Experts of a small language model.
Size: vocabulary 21690, 32M parameters.
Experts: 16 experts in each of 8 layers, 192 SwiGLU neurons an expert.
Training: a variant of Muon for the experts, 276M tokens, 7195 steps.
Below are experts of layer 13 (counted from 0) of a mixture-of-experts language model. Rows are named router (the router's row for the expert), gate (a neuron's input weights, with its number), up (a neuron's input weights, with its number) and show model dimensions 128-191. Each number is 500 + 25 x the weight over its row's rms, rounded and kept within 0 to 999. Numbers have three digits each.
Before each expert's rows: "gets" lists some tokens that make up at least twice as much of what it gets as of all text. This comes from a sample of Wikipedia text that the model never trained on. Tokens count by the router's weight.

# expert 5
gets: " a", " to", " with", " for", " as", " his"
router:520540467490510532467512470513450535525477518486511493530522501516491475515520527538496449467493504511537489507495495501485471469485468509484458488504491507521490448504459499516453520466491494
gate0:521526501512489502531455487523520509447468481515478509471538479488555500511536497459482519496487469508458520535473472528474525515553475523524430486502476489538526515524500496475494498539534508
up0:490517499481507555535493461483501499439494494502523476532486570473475499559481494507517490495476528503486514561472491503477505485507488508496493518502521484521489527476476481506476458522463519
gate1:439499504531495497468490500496493501515460488453575476512485493510486481529484501523493492489460485539542503501491507510488481503494453492505505500530478490486471498493509516484498572489493450
up1:512515521512528531513539571510480502482533504539506462493492534448532466483484489556511488479503528505472505510533488499489567525505530468496493508507501550490532497450488512439477513481487494
gate2:517485489467461544563484467524507498540492510500499510481508456461514483487509511469461530534485555521472497530496487515475514501446521463502479515496493521541516502473474511486512494458465535
up2:522499496512445496488507474473505473484536529511527479493481502518506519486475491497511508495488511492479512518492510501511449503522530539503499455550508518467494462493522491482493521484527474
gate3:526509470444535524467458486455472513480507490507448468493529449512529482552502493442510463510500495483507466543507494447483515479508532493542526501490479519507504505499500488506504550526472500
up3:473513445446509530492525484503481509491505492482524471502461513533500500523509515491502476543499535490513484520490473504502534459514514453486521467533468506519501536497547448464534516471466447
gate4:511501524517540476491466507491488502519532518529488490512546488546525497517498486544507474512495490498474485538545507521485473513536490516526451523465514500500507556526470497474505526484492536
up4:506549530515492480496475526499518501480503510514500516487482505501506486558513529498498433526527483468509487479502483572512506512523521528509487509517472479480482543523485477503508507516511498
gate5:483547482482518486453494526481519554499474498534472509522504469528491487483479519465520456517516467451550479510481530478444470492502530481496464501499500497523480528461504510492494477495540526
up5:509514509487519538425464513474489512529473486523517498524484489509494493513521510480537471511536526517468500466543496476470506527500550514493463499500507480496483504471478485484495497492490533
gate6:521485460491474495511510448510481499524469524499533498519502468489496503489465490529445499461519462497516488450491508493472479470438483477519492503536456506531520509505478469503521523484492481
up6:475477430508487510512506489510520483455478432501521505500514482429472530466506517473527517500502442538472540463440512491489506522481526492476540477502478508486495481494476524508470507493477488
gate7:492524508494525510507504494467506495510480501482503504508472525526513506497529487535503521515472486511517504500511465475533465487491517495489482502550458504502461466497465495465520482512532470
up7:524474479486476458481518487534525484526509523509549483507523471471479500515462444500472484499470502492510491542464498453529512498481519499479523487511501545550503513514501502522460514512471462
gate8:478489546462513531500498515445445518481506554507497487497504516475523447483540485516529469471509508504482488522481505451471502504490473462509492562493508526520512479489478506490507501492496541
up8:547477499518437507512483480565545536505511473449505478513469511506517495473494525538483498505494511465501501463484510505488494454504503512456500505481503494536489518502555457481479485519448487
gate9:524508465541474494510500476474492512537530488513475502499464484492489542479494482491470487483439503471509496518471484483467488519470511496540480509523516486541506502477480532555500470471485482
up9:488495480534478518524485511453485505517468523491521514471466467486508501506517513490472504478472516457509491482477468486484473480500527484521464495517528493543537509479498507512497520512502502
gate10:520489529519482493498461505528531532481451463432484490489507484562517492519511473520514453546491537513465545473490440493510503550469486502502502527516500476508500482528477489541529493476517493
up10:517520539508515480498456516529494500524490492457504478492491495509496474498516515518512451559459542529501531469517453474515483526493493536509494520550529453499492482530457501511490510491488500
gate11:530492506490503508545544506520517512503552552491525469509501520550487482517490461556499502490529480527468513518507477529487536538474477525479493484507496524506506466553510514471495496498516530
up11:465490497507529545550492526501529479487498486494475525471501473461492517494451503465489508505468522484494470475517509503487493433504522512513519547521505503492558503476487509515476532493499518
gate12:510525512526546487511501541497498520530543481498475484534508498493486506480481513517521462467502517476518518551495542541513497526486439520535514486531526473493504485485482479496511511497491463
up12:499501541491496510534541508490536542488491505504463487529485488501520507493552489538473467465519488503507495532473496519517533478500467536514490495485485489529495503491474490492506500464521515
gate13:511500484464443533506540495552487488497463484493507506511490443495538525516497483492479533477502483521506503459532500457522507475476471514451532498488520488529476477513514464540548498485520564
up13:471494496480522509536544452517497514499517491535526534502514515486504525492489457527497494475555541516549517502527509487491501495502515534567472541491474500489489463490537475486525529475451486
gate14:496498541508511507502519492503474501529473491531466519492516487472485475436480496538484499459469515519549510474545474477503506514509514450476510513501488497533504492462444500540471501504452533
up14:507489514527508513510541485467500504538486489517518540517547530502466518490493521547482516492487451516531507477462452513501492477494480518531522500488480535489490533525507504462492493530510493
gate15:444519458495533508472476500518462531526536490486542492510495488545474502469502521519531540506483464494514475521492495447477475500527510449488480514488511519509506490490507535492518456497524481
up15:469511486505457466506520570517523492505530508525481538507588521475559443532517506498503503513530491512449508514504500524539505525505514536536519474479514538504483494498534496487477501530504533
gate16:514488516542491482490514487468504530521479459509504436506515478487518536524482513506496515548541491463521486518491505436488497507531468531525495472530495527548490459476498485482519483504571499
up16:470523478535499510509528502515510499508531481513473489490461491494533484500511510469470499524456484538517489467517518526469472523503517512471496528508474523500539526504493518531472510482465475
gate17:477520491473492528474522512479515518490489533512501531530482539458508521517514461529526503496483464544472500517485506437435460462508507498500524530525503455481511511483508496505501525479487537
up17:499512533512498477534501513515501497444544505490452482499473473540510564486511496497490503475487534513490469481527480496530516484463476524483536451482503525512473497491489491475488461524540485
gate18:493538486450522483458445527478485483525505507553486505506541518512513491493465505504523492470506479493520524476504485487483504503507483510472530520476524496505525481519445547544508528527494541
up18:485519505511519545488520540496499508523504506499515543537488469505522457481481509503480508481510469484508496528491503500499489482490511484534442503501545539512518543486488543495515482478476522
gate19:496504511490514516518488490534492534521501513457469490508512517534512485502502478499491485479485525491476527496516455495508446493493453430444476487512489466513499524487493537477511530505486511
up19:485521499504505507525447500530469508527490504469474484510479513556509493481495472492480484488478523509480528506520471547497462517501480483442484489486501471480534490456514527509481536475485510
gate20:524544516442501501504506493505517516502494463499511515523471487526472521531472481539504536514453477517508544519521505504484530525545492412504499536486462532535501529481449502527532492507468462
up20:515496510480505513494482495493540490509510490501504494520468488498516526482457493536476517525475523528521500466505507466489488532519473463454493512456466541521529543497475511535492524515478479
gate21:495518580500529518511487495475468515478441455514501482534497532470535453482518493552534521497516549490495526540511472494509482524547523514523495504515483536486487478478488499513528447462473482
up21:493560500512489483538498510520468526482456512531528495527504509497522488488505495538482456496483475471478484560498477472445505525510525506478528461472528543454450472507502517471497475516502485
gate22:518457505497494520480507530514507490514475491471556498524535500514465477499490479533503506510471526473521517504520493495536467541519493471496495523518480531486514532481544525472526491454552501
up22:533501525481513483508517481537496465518495521489470533470501476532502497463514494491504423473529508505519489514534517472505481488461547502508474513515542481481501516505522485498550511486473517
gate23:530492474513478494440472502489501556508487468524512467480487483501504508495528519521476507509507485528493503544535471530509507490487482525486451491457526524514435517469512523543513475519485486
up23:488537526512506511508526524490508479530498495512513564497467532503484495486477525508481497540479499520490445508513484521472503498443497510482526491516493516494524525466509486487529442507488513
gate24:489515521487500524543446474481527505500511498439492451490478454477479498501511478470501512482514508520540511503505506506463468532505478509535486525507491509532512519454449518503526507484507481
up24:528517501469487503488516494480462481511486480531466501524478515536499509497487526489502464483490534526484538497503489498530515510486513465497469556506498510504508501488480530525491491510513506
gate25:471503538503461536493462488487510490535469523493536492521488508475478492498524517476500518504534469518484449530486506507537431497485467529512475481520458496492508518489505463515478499490478456
up25:515505537494497460520484491443509493481494502473491538456482496463524444523503432533515508489532517442498490504497462512520531513547527513522517532472499519512538522506497500489484497537483530
gate26:532515475493506471540513532504522477513478515493476481494564460464480503531517484438521482522508530544474493443503477479537513519520468494466503510509491517489550426508491513529464488554509514
up26:521545491521531515480584512495464473478518474538520492487471572496500543493493505475491545501495503503496502512462489496455555508517490519474523535511475474485503500509544507479505508527520524
gate27:482505458436470531496500511530452501533494522479504503539464499526498504490471511516493464482488499552494521483506478500526494492505478494494507549506550558509495492471541486470498497478473485
up27:442497516502503519507506530524513513544484478490473513487502488488481469481487487495475507477470493484489457517490446494483511487483507502514537513515460504485552523475500473481483523523483498
gate28:537503488498540449495518523476503540462535473483505499515545539477450477549492497498486518488475486467508507499464541470481458493495518474486532543556499451478532540490493490510504486497496487
up28:499480531471514501558533482489521467537462501546490498455481454482502495484553498516488504505516536520470510472500512536515500546533516538445484452502498520556475513524519511487531501502490503
gate29:488510453576494470515494488479511539492465509505518488489520504510476515469498465494545459519498512470520526505501528556523510511523498522484492526463499514537522510502511494478516445498525495
up29:505494486481490492510532494502478508490473497504503444475460489514515531493473547497486484497553516490547501503506476551569503446507482493485489475469544470512506475517500496469517471492558509
gate30:553494515481510530472490483547463508501515507519503497511495515478523497469519502572519479499497531488511479531546544456471510491484474505505467473511518501507445486486522516489520517499469506
up30:523523510544452498499526525508521476512505505498479479477441488490517512503496495490480519484477523528482502465490520525528485478474486489503479545476445513480482483539522462484452493491501437
gate31:494498493505492512515556505511469505537472526519469505520481478522454466501455507479535483535539510543509510529503495481496494493495508470506487506525541535530507450508500485475505503542508504
up31:528525523489497536503489475536476510511524466483494515493548485521500554499511515457461523424493493521486531406497519433490478497494468543516529531504476501453534551508546514442519473492546495
gate32:535483479510491517462503520483517507490465494495512507521451484519517504518508508467477504525487470544560493516524512519501476476493496508483505505555525508504522464490494511516479511444497513
up32:506495520467521516476483511493468485500510498523535471543508507499510517521470494488528522500518495498480503497486514529520522496449484483487534462504511493490570495488492525569491489487485461
gate33:506509553537463528554504460524478538489475493441511504502467492500512499527513494532504525462493538494498515516479532547489508551474478523522501495479477474464495508502478486497513514474449523
up33:522533523514439485457510558502503470523513538451527508495496570475460505511512484489530513475477512510525456516478481505537545470465486515525526484554500468523495539505525500526459533460512514
gate34:508485531459494483508517510500495502435463470527512494485503523504499498508519470526554496475546508524494517523516473506470497512482542528532507514536474551502538466496459481499465533511495477
up34:484546463519546493474495544530525523511551534493456473455473548536490515491517530552484468465486529518563529501506466507488484513491477481504500473488487510509512515508488503437532471459501509
gate35:523513489512483514523474492495482503559488524478456467523485513461509455522517527534500492489503518467490484533464470479512494502510520497468488507520493468489471524522466502477498479477508501
up35:515525530523561518500484541470466489511479507486515441482489480507506485512556471519527522533497534505484483538503481507489460473502507497544503502557477500515501508504482521448469496469530450
gate36:533533487491525484522509523494493492444485504499468448472503515534525502482514505520482465516540531499514505504477565469528485489532501480477487479530505526461475525544476549467526501505540503
up36:499471444482542461562536500516506511507517483517469514513506488513501474516506480493487517529527539487465509462509514492537522516455504473496487501481524526508471481503477523486520505534513500
gate37:512499489493494473473457506521515502455487472484479461550527501537471476533533492462481488521520451472501484526528468503471504524525479497523506511558497531509528559505483492492544546534489506
up37:487501455526491497493472486485484514509516491521495522492493482511509550480453518455470497521473489471486526549509497487555493511487523491439476456502544473487482500517508504521510494503457494
gate38:526499528540558477498525518501440501517511515532475517506515508520516501481538492495551466538520494471499502513508549488474509480506505458486490506476484508470497495526473506465532483504501436
up38:500537513532523541512494503466526486506486472513488497503512498497477536472522478521481517496462474430483496485467521493461511476517512517449502489517489522480514472496506500477504481479532499
gate39:494491488477490532438506466508503509534499494483486509511471488513479532495538528486491474488479524519529518502513485478511468472502489515538495528494480485536479477479538491515486527512488529
up39:519479518501555505482466495491507522523491486505479495454475479503467524505548507462542510519539514487489489492528499491489477482465490555542507569471473488486530447482508469493480518468509529
gate40:482511521547496534465530507469467525501475475471506481492487493491492499507485524512479430492461533556527485536499496484504492481537453482459493495497489513495496488502512522495486509506506502
up40:507481495497508474550496511509543442504491509499509489506497487488514460478524478542513556475538479450491539456480501498516519488496533550499515481488505490491500547498463510471487475513514487
gate41:458515505486510512478487466515483492504499516475482477510509530448510495509480573495517461530465495526529480490429481518474499482460484500513505495539459486483494492496543521509498529521540505
up41:487497480511514544509506495535503505546511474527512483513471493493499509497505523510451517513512464506473521526439452436497502533493482494527513482538473501552515504473504505478490483476512498
gate42:553482569486446509509484487468447469490447514536536465508543509497523483488492506510523478493492532506482466522485514521487478519475495538501511492521496446517470516465470490520481499534521465
up42:508527514520433493482531492457460488502470505523534463515503511498565480480524529499538472469469503501479535528505503502501460514514506514497531489546512470483502517472490498533496516487486458
gate43:532485473491483550471530512507477497537493487497532516559512471478490564494514502463484482511505470488483458496521514487456524526472514499462472508497550473485498530497517545528490489489490455
up43:490499513481472447550536537538519496468527491505476495458486527484499491506534481536543510482498518527563495472457487527485498496496497527503536453483487488527491459484509510477509512497527487
gate44:510495500490456529524482441527467518489494486510493460460521507460498472490483501505493529451482528510475461484480496494496506497456490497486527507530491501515502491475464537522511518527488486
up44:497485511553479460466489526446520516459483490506524480529543483488499529518524492511519540541523490503487523527514528470501511500519469505475519461512501489458504506530526469468505492466516509
gate45:495520474445492495478511500495499503482449522488501466524474485479478473505498533467545500507465528510529500501517486494470517482513524448455470495525465492526537486475492473457540550511511503
up45:515489546551494494517514512515519483528510476514486536502505517480483502508514495540460466479525474491465511489499478502520476536525487516494507494445530507480499505520505492504461444498491503
gate46:517485517495504540518522484491454480552481547494522508503514491476542463496560493495485493464539504477487503506476504491544463492494438493508540549476523472489503481501514467503553493487417484
up46:482492484483519473488465475501531497468522514493509483517527470526476479473455481448502488509508495521531496500503509495523431480496476499552486525470550485522502493482504472494489494487529480
gate47:502482484532492532418517467500492497548478481461570517498436480511493499500516513521447475490482471559502505452494519499531473492495505494489490463510492537481492505461496491483502540474480440
up47:471512522513464511493523522524506491531466485501525460487513453473471516477566501474524501511489519530504449499501466504462485504449485518519491494481504507501517525495497520460490494507465514
gate48:465521494518490521486483535496501471530464504496531504515464545489465514484483488519498502537481522515527503535497433497545489530522496475518510488474501470520512479504468480468497485510465521
up48:538502488489544459510525495527524511516522512507481506498509480488495481476528496498540492470508524532434514495493540491462503512521502505519507590573497528509474508498477536497517503521484489
gate49:511524501473538479490496494560507473522485476534506494518500472487441458480515519451507492477514478508489496516520447506484504430519476489489518475477469503506493448502508516547509560490497530
up49:505508485531525544524487467477495522523510478480455494486463483498497530502497500530448487487543526483543533498509541494524483487476485492489459507474538504500441490503494486457527454510446504
gate50:518498489475522485491489450494513535512467557515454478520514477565516468452499451525502507472531531520505520459533450486516499501513515537496496507492507496550514509476507528468510487469483503
up50:450486470482471470497506474495481508482510485475455533496504471485559479516481467539469523490502530502483492473511463540552517508499574546491482480484468522507463490529530527509485506517511475
gate51:492497461509493532474486526483495535509514543478543512503479488518524473480492512499506494493501491513470524492543500496510493539497505529497445550474563517468454464479490488478489472531538529
up51:500508471473515489470491475506491504501503460491480442472492457510501514465484516484501492526486528510479498523493512447504521506499491461524516531521510470511465447507481519529506463497513483
gate52:471506482477533544522486481510444536504492485500491513470484485556504451504499513494481451536509475510476477494481482475457520480520470460500456489515501533568534488498476521503527510537525516
up52:494498468531524551531518494473517501494491489534509475492443526513472525524513475510495494504505521477483517414479471467512481514488519525499501475505495500496524486510508531473530496483509489
gate53:521485412497458508499445493536504501484495513479483480499502457481481458498521496524482500515465486516488499504517483469507438511487492473487495481536540495493504491505522538474502518522532492
up53:514511480511456484502503476487492472531514522481519513507505501479532514506484511511492490474473547503545515509490485493508476520477513510473488489496530465465502507487513522470507477527497473
gate54:480527462510486528495543566500501539475467497504476489536498507517518491487517503491452473501519486467479476533473532456524536477488510466484461516524485530526501512495502482469506487497481497
up54:504478500511470488506498480499536539465524489490478525495443492525512505465498469480494520522504516473516488481504509500486509494494509520510457473475493518479479495521534548496494513477542534
gate55:450499506503518474503505465479483481523505497491506541550464506491519500472502539458529468481496484524530528489470533484478452511481491508445472507525485470494480493524520496562498505540506485
up55:502479533461489515546475490494488505473514500486506512494480538508525519491517524526493522460499518533523533469487499502506512480522490468504491508472484521543558492476504435523512474469529493
gate56:430503524467465511451458516454476511469464488487518504494513518466515503511493527545498487494496457526505459502510498507493482474470502475460549472466509508437498518487542476543507510524489473
up56:477501502510480504465500529487521495529532512489492534498546455496504502453493533461520518471462464511507507461496486488527507481461529491431503451480461495497504463536559510482526491449479478
gate57:493533487484481518546533503484538540502481500501461505516495460533532480491497517459493472532516502543464458503466480500483513438495487493481491501503534523505496480475487510568490516504514539
up57:503531524519502479488549530518469511550446492524445464497471495499498503515487472488471460540455503503481473514488441537535509497490509442450478478456464530512482527490534528470487560480478487
gate58:518530523506493502469547500462489518476441497476439492496530460485483520510510567487496445520508492495469490497512491483499508506532492469554541528547507504522483449507488484513488485570534502
up58:522496482540539487513478496558478509512541492503521513484525556443488480503492460482532528497550486518496543496451522483490487523487502495479453507440480529455496515501517491511499507437463497
gate59:478534477526474508527493464456493487563489499535449524499472441502493517493482506474517502510480489529515497528503503525516523490503499511489491522485527496519519494496474489526521488488492530
up59:510464520496507504513471533492501471469476540512511520491489519545505529510505552516497485473495453524467502498496465480528538511454482475461523503472468443500470468493488513523519503496529496
gate60:509504466464527493507502527506497451478500447486518482463510484522498515506532486510561483451474486512528536516522513523469495529492462484503524471477540486529500484454490480512496499502439482
up60:481508527568490494507504483522507554497497571479515564500497451475509503493455481490477502515492538461477490509432509500529478462503500476561472485517491503493482516541515545525519448495502513
gate61:502530524526510495490512509474487529512460508510594471543509507445500500459524500493489470508505515455514505505517527481483485474570478507532477514514513526504488526488463484531500502487457532
up61:493514532502489467479492503475531505478517492502476513497503436541483479488501489488521485532481502477516502488467498512490500487486489500435504504488507483497444471452461526500494472531475518
gate62:519542542521538467502495466508428501566534508509481476514519505527478475476504527508526513503497502551494513529527506507508453478561468515480527493495540481445506510490463486519477482492473521
up62:503506548452485472474482517459501483535514537471505527497507471479505461506485500503512546511482497448495483486476481498487434525470551546494511484517490503499518566463508527496478502547492537
gate63:520504474491551487508486483516488523504490502511487463489510483550501483473477463536505471485535535529543540427507450498529485545499476473465504498460450503539500506534518540452509538476480473
up63:527508545506545477528506474493510485508491493505498500482479492492482475478542510543517532530498525512535448493529510526501489479463456500498526498469461499482512505495478541532503486507490485
gate64:511533496477466535472479511451507482488523478498517522481502516488543496526448519533501442521494514523543512475560481495484504536517509478517474513475517513474495493474496490463494496476543500
up64:471493459459467541488470521541489503491497497487512528540545514501485476506487495511499457508485502521516509497533450518451521535529539483476491508467518498477522521504511476464469502479502480
gate65:515495501484481488514553473463517529494467466498490467497494495475508494511506468510489461484502473508546521524501479462469486509523495519533501519543490539502523511516497489505519538444532481
up65:523511451488543501530465552535516462476503511518564537479523544480446512504484520496506478495477524545508517507496466515508514450510524468501507476481482482491452513487517515507519494541465476
gate66:534525462553457516488505507525525495482464484477482522481509448516512533493533526483488470515485532511544499444527455527503476562505493511508474520508502463523545487520476503512497500471531505
up66:482470480479528446484517487500477537496493502507542509496499498475502489481491475491470493459502504444485475493503511494481496474539556475476504486485553502505479478470506469483489533469529521
gate67:499524482484527491504465484526460513492508488516494506516564503506516550511530501483519470464463457515440514511436477485513492456513516470481531487499517544489537463495495528484507520480499473
up67:501472548514490554446509501490495477485468493519491473492464468499459465492498486549493524523523500493470484509552522547508516525489495525482482540456518485483466507502486496511489527479484488
gate68:481532466524508544522485489519479544504481462531503501516512499478516512479486490490481493491512405480492490472521497497476485471512528538485483482498546490480515492474505501459494508508515459
up68:476483508526513511497529551525476512517487463518484558515531481484515467514501502491449486533486549449499515486538507511523529507503544494485506517540498473521454490478509499428480474521484513
gate69:492511516487515484464458493528519518519483519487489490486438493540479479503515512489516479481519475493540503471524552511505458525520483483469467572496478489545494503528492521481504491503499501
up69:509493515487502519487509484514484513538492499518480498493466510484486492503537522543501491527476452474497504521536487560534473533489520490522474518466528499519476484525517476486552530469496496
gate70:499512504470542485491532459447523498462474487530500508510452490512519480495507477510497479509510487512525489482506497496507507494520503585487495522531456477523493513528471486548497489498504505
up70:525520501506479509490519536502470495493551486527529535484519447505501491522466482471514514528479460557500490480516470511512491482488486516488565510509498449495526519531519525516514461518472437
gate71:530476503474502480518502486500504491525485539482517500500510502516485477479508450521473545484549457502507492485491475460510507456446487517437540515485512504505544525485522478532520521478484477
up71:495516502507534525520504510470435501514486442499481503495498500488495492496522555517525492489545474494460518492506530484496524525543558459499443500493531454464505491505524483524499503475489497
gate72:508488512480497487527482512507505474532460476521447499479506521504489486525522482502534478469462516491521554509492464525481521529491453468533490526483499484558534489492445425459490496510471522
up72:496528532525505523481485443502540507503474498470484467468505493496496508519492480523501506536476493466472467514488449500508495500474500546492513478502516467530499550519508468461504437468468524
gate73:531470496452510489524476503495496506478516485504528502522451484499496505518444536525469532531487530486487450484518463474493494489467551503460504492524480466509469495494494540501469523491514488
up73:459488490495505503482532526492522489524492527478462504442545510481466491530506446500520531476472520508488543504490539519507493512544458508508516503469497524483506471502537457468533512499478495
gate74:488456489519536479482503499493472472526467501484513516477525470504525531532527486473474501535527479513484506486468516513521512512452487547511495487456544488433481498523539498516518513552534502
up74:479508514511493457563528520507511482503483493488510530504490508463506444549472521477494463508482505500541461480551515531506482495490547485481462487511518513475500481455528483529479503529469473
gate75:488490555496509539536577463506527498522500482526442512503510490480525519513542535519548511516482479456513482509500489513480531489505558493534523525446466498494553505492510530508478533511508543
up75:524451475525489466521464527497501465494475467483547462537469501476503511496505489490450497486484493503508494498486487535520500539488481473486490467521503499488512537540513483516497493504509491
gate76:545502526505529491506476544504492523520496509523482510515476532526510499483492445527518453496529501515495515551505512521509504456514503507539478565529521473540444484461501471485503481493471490
up76:517495534517528504466493513443492505538496535519512478506501520544497511458503474499509503478515475593468518534510502500503556474552526521518473538504506470548485462441484518500476484500467490
gate77:512514480523515512515513465499481517500463515510474532484496495504471518445525506529504494516552492524479525503496502521523506529504535500448482509478461502511500499529509513499515489509485493
up77:489479506501479520490533534536524458479562476498523486503512519510544506534463470464534498496475516487489473500533511466480524471464487522549531552501532485503507466475484483512471562520519489
gate78:493504441526504478521521518517507503539511495503493503525496469514512509447477501490494499464503484500498496495499449467524456488503468489492485557473518474514501502535562522526462557525460537
up78:513490540497512535515515471502517496474488542503516532475510566507490502507489496535486507515489497511507539544509494463474509470494502476487490483497522515524511478466484468532530470466487478
gate79:477512538481481548500423492531495507500502530479483497489505511506496480521477503475501524509509473501450505522530496489565494496524524494500494489506496461500478505534511474457465488515551531
up79:475502500515485522508462521540509478537501532488534498501503503526513504486519515488505509496512509487475537502530526517561519481515512495471481502485516474470473486551465464522473473546525530
gate80:533488519505531474535530481489533498548488482495478491440503504490411471517520483498515509505527502524498500491498529451484463471515462498477509508478526515538532535508449515486484501486531524
up80:539485508477515510525497512438479494538501490470513521488493519495470510482531584473477507528502481521540480529488497450505475493535501483477515520478499442488481521461438512508489500497495497
gate81:515520497512476529524486496504495524508506501478494483500475480488501489491506505538551525517531487505453467584476490509469523488507500534489493487500505565481473493500541483486498488470527496
up81:472508499505513532546502486542453517511463458509509465506504516475493534516481508525496506537479515491488496510485483509500464447515488480537531484503532500494505506482502451507514499486550456
gate82:470493438547553505447487468547548527512487495496511530519512456507464536515498478485483503501527506501535469473502474486484525482500481488486487525483488516535517526516486510492521498533506487
up82:505532456483518500466481496494490493499497544517431528488467503505521556485508448537479513498510486470516559523495465526514494520496498499465521524464519479490457462465534449526515537489469481
gate83:488512467527473532516516456501506553481466461535510515476478512533458448519528533461507487470504515479491522451494487506500458532519481489513514469443514514522510474513469493422506522522471492
up83:493468485490479558495483473500543546541513518528517538469519469523483512477495491527503495493509529528509496481478489486480501507477484486501497456456543550562479469532499484465517523505476511
gate84:480476435516528527472471494532511507551492522499491525552465482502515530489489518491477494513492488573515471497483481499514415512454478507478457487541502517516517476534533540565507515488484483
up84:502472466514523459469458508549519523520501516523540499529452484511509497499462507478485525506483478543469457512507495496490455503485501488486484477544535548501490501528508540529461510507464491
gate85:520515483505471495498483478550499471553485491532497552511497491525523543478520469471497507459512496494497493443479451500519481533493542462486514500519508456491475509483493482510516524516449452
up85:474489558479491515512501490471492498499525509494498488525521503491506510497527504471510516483471454554505513552471557506483522522509442476500489510472520514494511461505469519528502448493513488
gate86:525482556487510467533465493480457516493495459438569513517545515502485543509480499501493491517502486499486462541492497478514502497501482496474507522528497489553466476463494504504498499529508483
up86:503532515506490481483464492482500466515489461472513506476501496496544510516530520486491499510495469518521500502540482497526485513511484547482494533551447488463483529499480514519486522515516475
gate87:458480468475540504520483524512494502531455460500489459507498480485500483485527542468499494470517509523503512491557502494522466462498454525486490472508467489483456480491520523570522496549496484
up87:515520455516467462528518529489508474489541486488462537515475546486533547492505487495492499488526509502484506487460464489474517528527515486485463492486491479525508489507504450450473527513516545
gate88:530488508487477452516485481495526497481491520535557519491474452535490475508443523512552503522477503484506480500516475507514476503523521508467512520460522495511561489496512490496506548535523471
up88:550478435475500461476511449507487509542483507512510561470489469564530461467493530485480520518502474520510504514540463518533472492496542521498534509503537478503506486540472517482513513517523513
gate89:520504498470513491518499477521521556524479513508480513483512499528524478451504508431483477478498464506500476455500496529505504542520506475463485518497520473519486513467484505533492481478534473
up89:534460492457515501493477478538494440529523473486536507487517523497541521491517479515519499482530494520492520504572476453460497507499488477476548487517489471463488487509509511488551499513485464
gate90:554484493529486468550514533480483508510533487494523489507487485518484511503484507488502490483496497468504486491457511434508507502513487502529486539478517488493522525475531493522470519506518490
up90:454492498487526524482496469472503479515501505527513491498501477500513489529530501498441504494496496505498465449511503550530523530494550518473503454528471498520531490531488490477482499491484520
gate91:515545482489496464521496486511533469509462522506526555492505531476517454508486483450504516522502512439506451527504540505508488511490466498505516533534518511539480453479510500503490504552511524
up91:525465497512479485463542513483526521475508475495515504526517469490521491509469501494506520477514462512491546504535511465503471515479497487474506503459467490488487529548514542511532553504494487
gate92:534487439513518506514506496504519484495499478504473508502512503536511462489494492557550518496503489534499455511532458499506529480510507517540517503527457535417486491525479480508519505527493489
up92:508490446480490492478492455489507505536563477468495522524507488529504473507506501526479464480499468524520544510496488535493470513492469514517537549505467499487495435481480503497482487489508511
gate93:485534478503518491464447481505482475521523502509481501510459465556496486489489526463494496505470492508518519501505495521517507524537452534479537474490530518496456483451456483541500506550470469
up93:515523454483538480458488503457499508500498510485533494460485479542494489479496514523522507513507476468503520537493479476545491507535506538505514487488535512477472478518514474526507523513452481
gate94:551516517528466497465495498485517479507493480480529514461496500491521482514513496529451491487487496498569473486475520494519470468438505505487506474469518518469523531494496497507531531494539525
up94:484503438510484472508548505452529472553495531471470474483508494450528484469466527514486502489519513519507526491476480518499454504461530489518521449526528518539505506478461513510511521519456529
gate95:498484462520489501485484516530474507483451527477520505534518497518477520505481492526474464495503479460495520545503526501489497491489523530482529463526517522511473511506501467490508493476499494
up95:517487487489522472498492507467497532543507493518471505528470470489512537487492472530498534486525482518473527471572438523538462506524486509446522539458478491464519458503502463509440509496495508
gate96:458506455462466501478487496476497513509471551506518483501545512501537501450485485527551527485464532494511569488499522492515477476494516498484470507469556466488484509468499525529518479528487480
up96:484537478498453535472511455515489526531490515465501496471521483521515508467452506503485498511484495536514494466480446520518474511477536508470465495492533475491492532471504523469520497522487474
gate97:467538483526484499500468510498491480516500494516495567503506512426490469496512499556477481504520463463501457473493525512475512519521503525489506547495504477487497515471484527475490521511518509
up97:504519534481491512538538506504484518521524432515507538480489476495464519490536495507490468502495501500459453435509506461497515535503532506512483541483482486489517513493502510532478481505516498
gate98:519496498513489478432480503475478468518470533517550494509502477497476514484486505523511494506500520529531523491502517433550469482495480509510529511490513491469506530511510461517496523517534484
up98:501495533509485490488540491504489472513517496526529507514497501501498501540495471496510498517455486525470482526499522448533458483506425520488554493491499459469488482486540475532494518474531496
gate99:491516478483480499506500474494527491533436484464546511478504462516487467504505477452544574490521475526486467518458489522496486534498484486511501526520510555519551498459499488464461523508543472
up99:457502480474513483487455510510498514496511511512504496517568482491519515497464490477461497462513495505512519502505493495467471448506484513473514491520494485499479477514483508439553471498470522
gate100:517503499480492501470450481483527518455474498528519507495477486513504467508517524514494462512496516499511523476498514497493469485475496538522505512516501517484469514451414485507437490515480484
up100:522503481500474496478502488505464516529504494499498492529481531474515532487498533479462513489472482539472485530511481482516526489537504506457506499499481490471516465519545466512494530505548538
gate101:510507486508520484546543512490497473534524494520531476490502508517501488485510550492521534488472512482529455494471475493466506493474510500435557494469491505530495484482467487479524466474488535
up101:495517465497519515500484494475524492472501525469539503524492486464467526476499531517509498487484469496500495439502500571509528530523465524538506503549492491488495451499489497483538497518525498